{"moe_layers": [2, 3, 4, 5, 6, 7, 8, 9], "router_score": "softmax", "balance_loss": 0.000356}
Below are experts of layer 5 (counted from 0) of a mixture-of-experts language model. Rows are named router (the router's row for the expert), up (a neuron's input weights, with its number) and show model dimensions 0-95. Each number is 128 + 24 x the weight over its row's rms, rounded and kept within 0 to 255. Numbers have three digits each.
After each expert's rows: "mostly gets" lists some tokens that are sent to it at least half of the time. This comes from a sample of Wikipedia text that the model never trained on.

# expert 10
router:109140130123140102171153120121105149140090141143122112152139140146106167108143103139138126145080113152125119122123155143112128145111094116074141095161102080120116149125103096131176113172150171173124084123120146089146088118081149127111105099124138136119161132104121134107128167143112126114
up0:120143151106147115139113134096146140106178135109115142117145151129135170134170114112129159142137130116114122110137138137110112112126138114107116146132139109171135135111106136068078137098118122150159090073124136115114130158135112136067160106127160144148080110148116149134159155172150108137
mostly gets: " (", "(", "_{", " [", " \\", "{"

# expert 17
router:153125159115133132133149111160151113147080090126165115110139128131109177133122120112115153148156141102155145095126135120121165113141114142129107131111113146146103102078144099102162146168092126122131137157132148101136142144137138128123136091086104124147157167127103168119101119174100143123
up0:142125144155142126131098159084151145133102136116137131101104122163061132123149129121081131141126108123131122087138102137096109121176091091145149113137090127176097144102125097206105110129128153130137151115158160117125136120147143135147126109109122114098068075153140109132165114106127106119
mostly gets: "′", "32", "°", "34", "37", "33"

# expert 70
router:110104144108148132119138124118134100124090140094116124132093106145073121124116106153137141135143116119078101131117132131113114106129093116127108122125088142129070147118114089113151149115121141111119118142134152155116117115099143133098098093140149148110160104161098145113101112140100106149
up0:119132104152138111130117080071107121171123089128144137104179142124143163121082128107103083095117110131145124102127144106140104163165120083082145163139146160116135089132114116103112180146140105162119095113128131171131107099120121130111158147115126098130146120109128119130142117143115121085
mostly gets: "°N", "″N", " pm", "°W", " kW", " GF"

# expert 32
router:096113124118112138137155106166169134079110100141124174167069073118122145100080157154175122090130134107128112134135151116119132143091123104098144136116098149098094095116121132108165121140130098134113127124125122117176139139120153121132161131122124132145142129086121193130147172160117121126
up0:114139178087150117153089149157073117173145200089075160156119139104165150134098142162158125124116137147148112153129133147139159083117085116124108120139160154135140084157167090125126115086076148148050130117143092108132112133146149122170143156115112129166148103133132167075150168121125159104
mostly gets: " FW", "|---|---|---|---|---|---|\n", "'\n", " MF", " GK", " DF"

# expert 98
router:147091165136125140144088161144145132141118098115126114091132111106105148111098118104099141119087084124131119148128125138131108132124124093114115107138107122135157127089111136157119135123090167092170122115122129130127098092154144120129164129126082114153129152143140123155127166128128150123
up0:108153163154143132168127103102147120117165135141143110167156094138089141104171126141097109080152135097107127115119165159142121101101158160147156178109115110106129158135117155136182123163105149142106066153138104155121173118134114128131109142142135120185117096143149097096139127132152155104
mostly gets: " Mel", " Pet", " Sab", " El", " la", " Luc"

# expert 97
router:102117070100139101131160153134124121036098094151129123116123102148160123140115155122161118113172119090136123127156145101078116114099127082153104156104152114136111123120151089113146112139138113121133135147161112102118150152121124183118142137088132108101151120126081111117127123095092161120
up0:117104167123120117133110130089126118181118132162110116116145155122106151126131164152099130126097134154102133136081123101111138145141104127121108129170116149108140114078117152114124144134164129131112106094163151128151091113128136114107140116106089140130078139122112166105090128111182120159
mostly gets: " century", " Succeeded", " Preceded", "08", "06", "09"

# expert 123
router:159097152143075139139137117074117116151170099139097110165142147127095176125156118145114117121129142129113072146112100128133123150085178145145162099110137127128125105156160108115131143147133095111109138172150148112112125107085138116120106141134093121103134147125169110151146121189114112152
up0:142113110124184135180121135105136164139155124143111118162130139165106072120140119112156079138127104134123120124126163162126144134122119128132145124110154158100098170136105124121107129169148103137123123137127155147146145120115092136129116143134140111147103128153099152153138128155137069155
mostly gets: "-c", " sub", "-p", "asc", "c", "sc"

# expert 75
router:134177075123160121108108144106142097146164164132105110117160105119158140173136141123145147140125141121154150124097153082127158095136155145127160174107143129134125088118123154116141134116179182151107142145105120131160123122153118147116110126106118144190102115064157104114088069121151151115
up0:150139119136140126126138117136114106144125126107082133112161116140162163099118178124155116127126111154109159114132155132161102140138132109138153133143123138129180115111121171170135095126189149119149162133132102129122121109136095136143127104100123168150129194103102150117119134146142122195
mostly gets: " the", " his", " The", "The", " their", " its"

# expert 61
router:136113133128118103168130127166139166101100159154137142117097115089113173121098106130191108121152145113166149110135119132143159086140063122121153155153137131123107163134108120169138129165121118113130164148133161090161171154094165135121123129115146167145121135107121154114161173159074144122
up0:095078117138090137093131103155162138119109130144123146109088108121106113136154132175110079164135181060117159100139154088078119168109135158183129135118110112148143131123129102095140092174170136130126163148129100119132096127106162148123174126101146146136129155134121130180104146125128117074
mostly gets: " Nominated", "|---|---|---|---|---|---|\n", " Won", "|---|---|---|---|\n", "|---|---|---|---|---|\n", "|---|---|\n"

# expert 72
router:117113163157081111127159125123107085095174089093078041154117117063129108104144155147098128138155150168111148160128138133150132087135128147137164130117121091124146147153141129126128102104066158141153157138139156127115107122137140142116134139160104130150128131128116105139101133125107155144
up0:156136097146119129093125102143155139135069118107159131120163123113130179085089100112094094099132101126138145149067135135149091133138108157079144124122140123153113119117132113110119148125114172146129125132137156144131106117112121162105090054124137142153161129164146137125144121143137145096
mostly gets: " En", " Par", " Grand", "gr", " par", " del"

# expert 73
router:160133135132115174113127121103148118138092145142147129111158152114170131142149142178092134179140129109102126146168126094102133116076132132131127181141174139132160083162155137132097154114103124118108136167141116163146153120165129125115129117144121091126140145136119108139149092140154143158
up0:122101115092156135122131125117163120155119187131179102120163176115160139152136149125106152137121129080155158140113114155158124129085098165141100090173134121140175154187133099171151143115087163136112128136137144138134096105159152114113178151112064088155178114143115191139080164153173148162
mostly gets: " German", " Chinese", " Indian", " Russian", " British", " military"

# expert 84
router:153140119176076148118107113137122163136136137146071144087136179135115096119134114099069150131094082184114117151146108145148164129129157120149151164118155086169171166165084097117070111133094187114132162138149120113129123132110124115126120170148115097099134136163098136166162097147121145139
up0:153143095122137124136158085155118140110149155169137147084103119110114123142099133116116121095157118154123104141146131148134133118157117123087146126117144141123136109113143177094099163159202083090084172148119096146159167132123103119129109078161131154094119157133114146160159142183177138081
mostly gets: " Im", " ant", " Sm", " God", " Met", " Sw"

# expert 51
router:188142091135153172092160139138134136150126114102150136130143117125165119106143155101120157096171124105079150116117089116118111128082135098142170153118184141147125130133131109125134137103121090073179130149156147137154121112119114118162091096108166111130129149129092048147097114086145131128
up0:103133147143112153149082110124123177122134100089104133127114154128116124184140109143151111123133103135149098129170144170085139132115133122141128180127122122149117113156164098122116118100136158152121171129140116145117133128133136140132108121137160141141079127107104137154151156114085136150
mostly gets: " century", " year", " China", " London", " day", " America"